config = dict(
    n_layer=13,
    d_model=256,
    n_experts=32,
    experts_per_token=6,
    d_expert=64,
    d_shared_expert=0,
    activation='squared_reglu',
    moe_layers=[0, 1, 2, 3, 4, 5, 6, 7, 8, 9, 10, 11, 12],
    router_score='sigmoid',
    normalize_top_k=False,
    routed_scale=0.333,
    balance_loss=0.00677,
    balance_bias=False,
    init_std_router=0.0371,
    lr_router=0.000604,
    vocab_size=2048,
    norm='rmsnorm',
    norm_eps=1e-06,
    tie_embeddings=False,
    optimizer='soap_variant',
    lr=0.00373,
    beta1=0.95,
    beta2=0.99,
    grad_clip=0.5,
    batch_tokens=[16384, 32768],
    seq_len=512,
    train_tokens=252400000,
    steps=10615,
    dataset='wikipedia_en',
)
Below are experts of layer 7 (counted from 0) of a mixture-of-experts language model. Rows are named router (the router's row for the expert), down (a neuron's output weights, with its number) and show model dimensions 0-255. Each number is 128 + 32 x the weight over its row's rms, rounded and kept within 0 to 255. Numbers have three digits each.
After each expert's rows: a language model's description of what the expert responds to. This comes from a sample of Wikipedia text that the model never trained on.

# expert 4
router:124134131118109180061119114144114094110144144095124082161169079110138108112111154167145124148075194122129133135072168126096091083143106141165161103126129144233123116132119116094162110098098136125155110152128140104133115127184141120124112200115172146129086116159148110137088134142172099107141173087062098122117103157121086122120111171105155171167162118115100128111146159137138112148090122108103131118206134093129182062118101146131224135105161121211124114137168138125095156076058132150152153083166120138072164102151142155117170114106166170146156145164138156123207139127100120120110160085115140152087085228207061177095089102167157111124142149148125156144153098107141152162168151145090168146174117142067120066076099163149159119132115145119110194096177121159128120076149085
down0:120119163137092102198156139152128128099112152104170153102227123110169176159159142151063134106120178125110163176124129147155151176184104116155142103106181131143140163151105108102141096102091059121175172144147121124157140146140087169177143158137133093142110145120145181158167130087153109130100183184113137155106147104136205077167166180118147142195144082149149124077152144098149053086076130087128117136100099167117111138113134181144080138158141150160154161142133162092116187083139086116104154140115107142112059101110150085084126085094124117132141106095109137118133142121190161104101166138146127094112080126162109161154133121087187095157121100091155138217143177166142090109105185063167135099123172145150109117105154124184118050063177138117129119152079074137156157099098115
What it handles: Capitalized or short word-start syllables and vowel pieces right after the first letters, e.g. ge-o-logist, O-rmskirk, pro, No.

# expert 14
router:093149140088144092085110144184113119144147137146010126042125101080086184131145161188107120155114109189159134136082053147114073110099130179101102122117125105135138115141087133166127091214155155118095148149126121139116143152170138060102181098142138155137147115143170150138121138159116122122183121109082171081137107121174100162112180140121123227157085140079106109111136147164111124143095148147142092109166079108087155049117113121080125159125075187141154080160173144105139070138078169109120180100124131091148171092058133084128170141135174101115109106111090120150104098145099093126117132072115127131135134122131075096100084094158136060078136119118176095144124118093122095165120110127090142118143128137168132112138100075122097132153172135106081182095091121102115090128139057
down0:191102141158123078116056221160159172097118102085107067191153103151090118119136165221122107138071123152115128161135160125148138139099134133083139124127129103129204122124129128155123095114110091139195119171156163127134091133138164121161111196107094146148120145113148097150088135117079101154138151159130102167134135091135115114102082136137166143125157121164162164097103112090139083118135201141121119123139081085117145207162140159148159101163155148200175163158068104177133159135162137081159146143133113115088153153125120144094128137109168067185154154155164068160220067118146171161125113097125203122094109107135169129139087100204126139191163116176126105141128138133118141108091127092109071147121115128115066150123136123140107112113087093108153050142099104162128102087081152
What it handles: Capitalized syllable starts and middle pieces of names, often non-English, such as Th, Ma, Ka, Tal-mu-d, Is-hi-i.

# expert 23
router:097163087116123148141086156186113103119102117121144125115109114090090115090133128140122113159091154137115137161065102094079134090107078162186109103109136139134101118130128128095151098098165121100140127158103135150125105143107105102089142175172112140133070086117169080136101108147118058133148161085117148119110091115156094094099186146100117152135141170138140077114102084090119019148085145119095089204176046050110201108115139128191123135148179137198141117150173129102086183070113098115137182080121068102080157126110117149146173084137145121136082076134135117174146074108124122124140119112148133177095126107130156148099090176151120118152109213140150167074099092133146131137193211121102095134203108092090122099119095105147127120098156120154106203166146138148108117112123089
down0:128160116128121116117128119119134159224084159159096146119124093172141144139162090087217131157164123163170161190184171197087112137104140125167139138125084140139113114133114122131183138146103058104141087126093113086092157102107088128133131029089119141109093072073130107165127170132146122142185113155082104096147132156121063157096148146132189098149131145087142131181125140128131072146156112150155105101156121090129142137094048090152121148099118111111110159113108145156129137058120148112144095168166080062141144118069108124113192139119114119138169145143134156094084161122149130166120158236092120155148156130072128111122121072099081117101090097136100235088073156087158151102132110143155131120146147124102143108179134139110140126065182159080130067122131131149134101142099118
What it handles: Word-initial pieces starting with consonants like P, C, B, Sp, plus inner pieces such as Est-ab-lished, O-pp-onent.

# expert 19
router:144153143066086133142138166199062115093130182166111102128146167119142053138094106188113118159109165121139057173095081088093144124129239137120102128138164132119137080160104133123106151127095144129129129117105113159199128112158124185072121117084146161120082133112111063084126178132135149104136146108125112094126135217138084144126143141106150116135135175156110125097114100145148127118094119147120073132165109096123107131138112104108153180111173124147090107083191143082073157120059186125092164110111101090128149097120068156120153068104107135105073185090165133141112142092098155090064129106042114104139111095117096129110111133120055078142155131115138136095141167115137158169128138124167075067167143075103132097094126132107168104107165143124068177138127127198118155113157066
down0:134089103139168122056176115127149175116176160101095121133115105124155166117160051127095155189160102137147094140170165143128160133117162136122118116119110089135140092087096140154089152130134124123091158096110161125092110197144102092053139161091142129148116112122161103117147127135156155139112130177100140076114123105138107080149106166120162046118130120152087119145165071102192101087138163156143157143109110138139096091087128124136112128118142167181078056151146156045136136111218168074148083160153117088108138174133150078065035114171094176136146173125097126127095157098106131176156099128116152129141137140097147128140135159127034094146143081060110128066107151082117140119190082117113064129104160162112115180158144188141126128161203088118096133099116107137179142123157117
What it handles: Demonym and place-name endings and proper nouns in sports and league contexts, e.g. Victor-ian Football League, Russia-n, American, United, New York.

# expert 1
router:085152139107107170110135159144117136119119111143134100131159099148111119077068135159166147127144108170077142040132140094081152102164130170107093111115107181152112173087121148103154093114125089098087137193075211179097132143107115099098133146167110131169158144123145136125108136181118111108167188102107101076170106148125124149148138138104122104205066113167117104102142103149099111127122132127115138167174123127140119133134109075090160152133128151116112133128125181060159094122112129156134191096165127182089166103049177087072156123081179066162116163099081144194113154170088098132123158103154141145110100176197055186113161130167141090107159125145077136146154128123102138201151115132167157080117163098082110119081094051120225156141097155131105116112118128152097130137118083
down1:146109164120172147178104162179122128118115082124177120114111151091077116119211157130131082092111145097129168105206118083110149131131136114088191122133122137082161113140078132118152139154153123108110146146112166113119150114172097068097107140154096144111085160168121161193070115094104135153133163161087134143104179136127121106081092164108124132131153141136149119102137088142130127081103133068153154153108142075180121100137162110106174055141083100105071100152104163121117172111124089176159081082158115099136063167130129111077117097097144162084106131176194109123151121028157171139188129131131083146111148137072089156189122115056094142056157149141165154132110105085065103113113128145104152129078152155149068106056095152136067101148121126103105079182126093119112097084111146
What it handles: Mid-word stem pieces and endings in scientific or descriptive prose, plus hedging and comparison words like not, such, more, well.

# expert 30
router:149180098093087117156119116164119079088097113113104072161135143110093098092090124145129075179163125137143102169109112122107187112124222106180114114089109149171102127078117155075114070152128081123114117079111125173110119130136113153088111116138099171112137071108128092129116197132184116098184132182097177133111190173106091133148183158067149102125157174093106153176197120118130091179118140115131104143167112145147135117111068054121103132122142097107080096074152182113104138124091146157112185098141077114111158123161124126176182107091173099116066142123172155131202165100092119106101177107108112089191096082123068183075120165090133111166081148103161126133118103096125139124092150119159145069120142117098109120110094116104156161133112103103113136144172140147179169086120069
down0:091069137250160110110103158124118178133148115046176119130117114142157119129098134128124140156187157167096096177120098142125166169122142110105111143128127138087074085157169205150142093101116076118138121106127115110152107139136096169088125154181090089120171124155172120167099132139100143116100147061148153105120108097135149143137147104177130109090177120153185136137154115124167182146126133172083139112126153170138175178070120132115180082143093166143149113110121113063096106131179109083113180139075108166180123161095198141182129075109123100187174081123153168127090159107136206156111113185147111137133087102104201140115108163142071156144102108146198156071082142138146100124124131138127137137172144083106154133138138137166102088138091163090175191126156107156145091159105152
What it handles: Nouns in sports and institution contexts, such as team, club, League and the er in Member, plus coordinate-marker characters after E.

# expert 11
router:109148173120149169142142098188114109174104149137101095140167109122108093073081151177096159149101085131143055086085059106092087089148209170152128161143147174138102128098092154118104159146149114117115148145083157085211187100090128135060137163141129113107123122071143114121122113101126158095143150169075171103160072148145137108104091165036201118170146141127132119095113121125105124136137192187184093096138058123063162173096086089073141176105154161092146149138179107082122129155094123134137165138122139148132137138109104134136164106124137133121094211087162126119091158104150154108058152111120112149117100129143132161133090144118118102140150105095163149115103137094182175138099142114128121115159130081123148090065077064060131126157174142147074174134111142148092153117121092
down0:048118099137097125147081136139128103125161067086138077129150124108124172143146163167121096145185126131143159134179157111129055162077101090103110123151180083118116163182124059111127109118103141089154151141128127119100127160104040123118135154169118161190200099131153143083190115075186167113085107132166141167132140113127108100094096171123122142107116153113093123114142145091184142134098092173149128213053197152133101179139111096113109146111126106150175072129128174123140097131152159114100109122098102064109088091095093085100132089137107106135104122090107140142149118125145062102085163116158137147084160133160135197141119079170138199116146099090129170143146074147124160098138130113152182147164101109065129136066144132094109148090126173182152062157071083120145110145091121
What it handles: Word pieces inside table cells, especially nationality and place endings such as Chine-se Taipei, Ital-ian, Turk-ish, American, National.

# expert 20
router:148182141114126092091116135128140118174100067072108150127163130084139202126089144133109119210113118110121143143116146126137099078102179160148080204144157147196079138163113097073086116144101073062148185120121179117136129100178122161121100100135138168156114175118154153132131124157107153136091114064093146116124178154131109143097105170095121113175124159093113103125168152128069111150172187140144122134159090142103131083127136122149200131139136147103120096105150136121072144084040133180135135112176120149104178084100108152101124137036114166108127153125113199141142131129123153114106156088131098130115110105115057146117133144122155127156122157146180141086158079119142151121108146109133164129165115160074130079139105080098176226103093095117117215094128165163098124193092078
down0:134188094127132145151082113122121156140108169123188110141120174134131131190191095128087141160136185103095132096082172119158187104121116143158171126162128149120105127136157133140124121161097098144142091119183093108136164160108142160133158144118113167123169115111141132135165142114154073131122151152069103112141040111141130157132089073111165101131175131147145105075111129115194138084170097119113125152199099176189074109173149144115122131105133123118110122117101118121082162119082111091129100139084062102106115182151137115102114102116151119107052089097141177109136061182190123190076191079186191146149132131112150179047055148098136115112165145068136115199151143117138127148187176109149147161136084154171155149121140147150184110118096136123078122092130205135118177110170131
What it handles: Forms of be and has after a subject in definitions, such as the Kwarandji are, is derived, was, been.

# expert 17
router:127181133133126135110162155101104122124109110090127069145125109141105098162117135163186165169173117162174064175097188115117166098157157143150107125144116103136102135078146075157112133144128134117066161103139174119185120187116104101147152205106086157190167082136178061136100140111117128066141157188111143077084134143124125118065148128165175134126135104117151120220165083133076089148117177092153097116160127137127107088102111136116192156154217121080117130081139195142171173094142153146152167115172103164137148113136150127102166091106132093098109165038145166203132123173133105132121180118158093114141126146128123160171169115148138122133141141131171127095087097134128126110116162120196116124138111100139060097059091140118117174194123132115097152095119078162142128088087094
down0:207144156144133096159093149142091154139112150128168108139161108118112109100165105198117136119103131127130082109084115145094163119117096112217161128084085137086132131126171082100084129169146158088109114135149067079098117112110158072153159112134176164112129174133111144113159072110130142179096105132076077164117158082070212065096094078135139110163189103141105103170112216132124123113108106186119157100135059125166115144144155157166117137137153124135131135128181121157128148150080093194148124117115106169094134147133101129149144149056156112158130058073132128110177153127125149149143114124125132153065129073121130104093066149103132128113069134161137124158128101122132099121184089109119150188106062205171154134107099096144112170104106153126140180149148124106155030172152159
What it handles: Noun stems and suffix pieces in technical or descriptive text, such as system, design, suspen-s-ion, sonolum-ine-scence, plus == heading marks.

# expert 5
router:095165119099053099126147094144130098087116125131151166116099114126110098114106115134173149157109077116133086106141107179093124068125111115097130121093164134150134109064139143094117084135107059148168167210090191102133114165102117062141126105084114133130149130130126092080139123155160143134140240131129132057135129157162099114108110124084125120170122112127161130152088094111154074116129110139135128128159099093126157108131062152071174147170081180127147131077160182105116161146127166081173178125129081127080129116107120085121195111116168172161066127101199150146133159113145096135076111122114115089171105111141158137171076070110150067153141184136115128113165079076105096120094120137161067100162079090167142098103106119121169178152221072161087147111104133124115118141087161
down0:130127105136123125149141163067127052131153139125151074140109104140157094111139128131138142140114173166107104164113073101084111095135100112112143072109122140103108153163117126116110109163093162094195076110146093078163116128112158184140124136151169107140145106088194153104147119127127100078120138139132114115079214141143109081106076089106088157157144126155154144158082115092054145113096086136171122144144190107138187130155123149130157194128110155105206097098131125129139165159142138147133062067090157126121099120153157087104180133163153070121091115108137128112176097167115117086134102086118136073115133160180094113176136112124175167082158132097154021160117025144160130127160180137093116127160155129112129096090064130159179153129127178183137204068149123112138166090137094
What it handles: Word-final pieces, especially plural s and suffixes like -ies, -ations, -ism, -ers, inside longer words such as Catawi-s-sa, Fa-mi-ly.

# expert 6
router:107168205067166104135140082129111136123134178099112127185176080123081123149123141129087156089060137165146101098102120154082127101129151092116128148102125085142085043109107140130087171123132086101106146127113149140138118152137129141126136157098130112125072126131138124111069116153139089095122191144113090124112098181189079128068131188127150132147091162099161125120138078111069097164130186131141097157148116120173131120071128094177183155185221152129088123120169142093135082082054100146124081156146103113142165069114143136100114021136105145118125150122116173100128167128172147129086120171045112161161104116143058101156129151153174146124146136112113156102100127080128143156118156169147137085184156103115149094111106130150134062112159105174117181151073163171084155132154110
down0:136096112146061068142106100107146118188138063090139186101176125150154096138146179137103155142110143106125110139087088134156120096135080115133102104127146145127105142176158102136141148091097081100105124119107084171174131082086141132123143086153130112142116141084100103130194155175112116156103154075098100110162128121121090138089135149106146136156150118132105098163144107148135129104176188123112106115187128092147090108112114159040176168071119118160080141105137086078070145058061116172156148098065173176124103144072150133166169104192104094068129122136081167103151057109106104120152235176156123129074147097105109061132092184105126152126120106124154186091107158117149124158076107140073130124104098145091154152148160117099141143167158171190150103142118141090129151126120196
What it handles: Articles and possessive determiners before a noun, such as the, a, an, his and their, as in drafted in the first round.

# expert 12
router:128196123155100145153106121209090125114114116077120097138106116088154067173099105148106091185139106154173149164056133077097094085086197136099112137133111105160091105099122180125069152105114137108077137090098125120111082145142076124081190142118120241088116170118122106094084140132124136114179134116129175119143150181201137113127096131121142178169116181130129083107181051164091138155113193163090122134145042078097152117132123106157139171106122155167105123153144135096104131130049139108145128096154102064087117129101107130146130081041102130097113139090118141128128118124130150117087148130084102194149125128127128082155130103122155090150132125108151117131096117138189151142188126161137121124105053110089135063083109155145169136173128168109094136163119167134089149150128117
down0:150153131184198110107128160197104140151135094108142167071139095186164105096163152117192132124109079167145176149053129141181176134174084154103146154141075102127155080131096114159118129052172130122153125125123154110140091127127113049133148091159085156127112128133185143188121155099139145121151124121182136164149202156117132137088158157144158171058060138099116137154086134109141050087074126150117112117173103122138121132133179097157128129076122093141115116110099156119120027110122081078189129137121148101144103095068135088173161120112118104146109156064152134070175118104107183136157147124153094100138086132127155102136054135145128122147152165149054109113144183134161106109154104156154128128170153141154134158165072136096130104139082103130131132108169085139190183139105140
What it handles: Table column pipes after team or driver names, common first names such as William and George, and colons in infobox fields like Date of birth.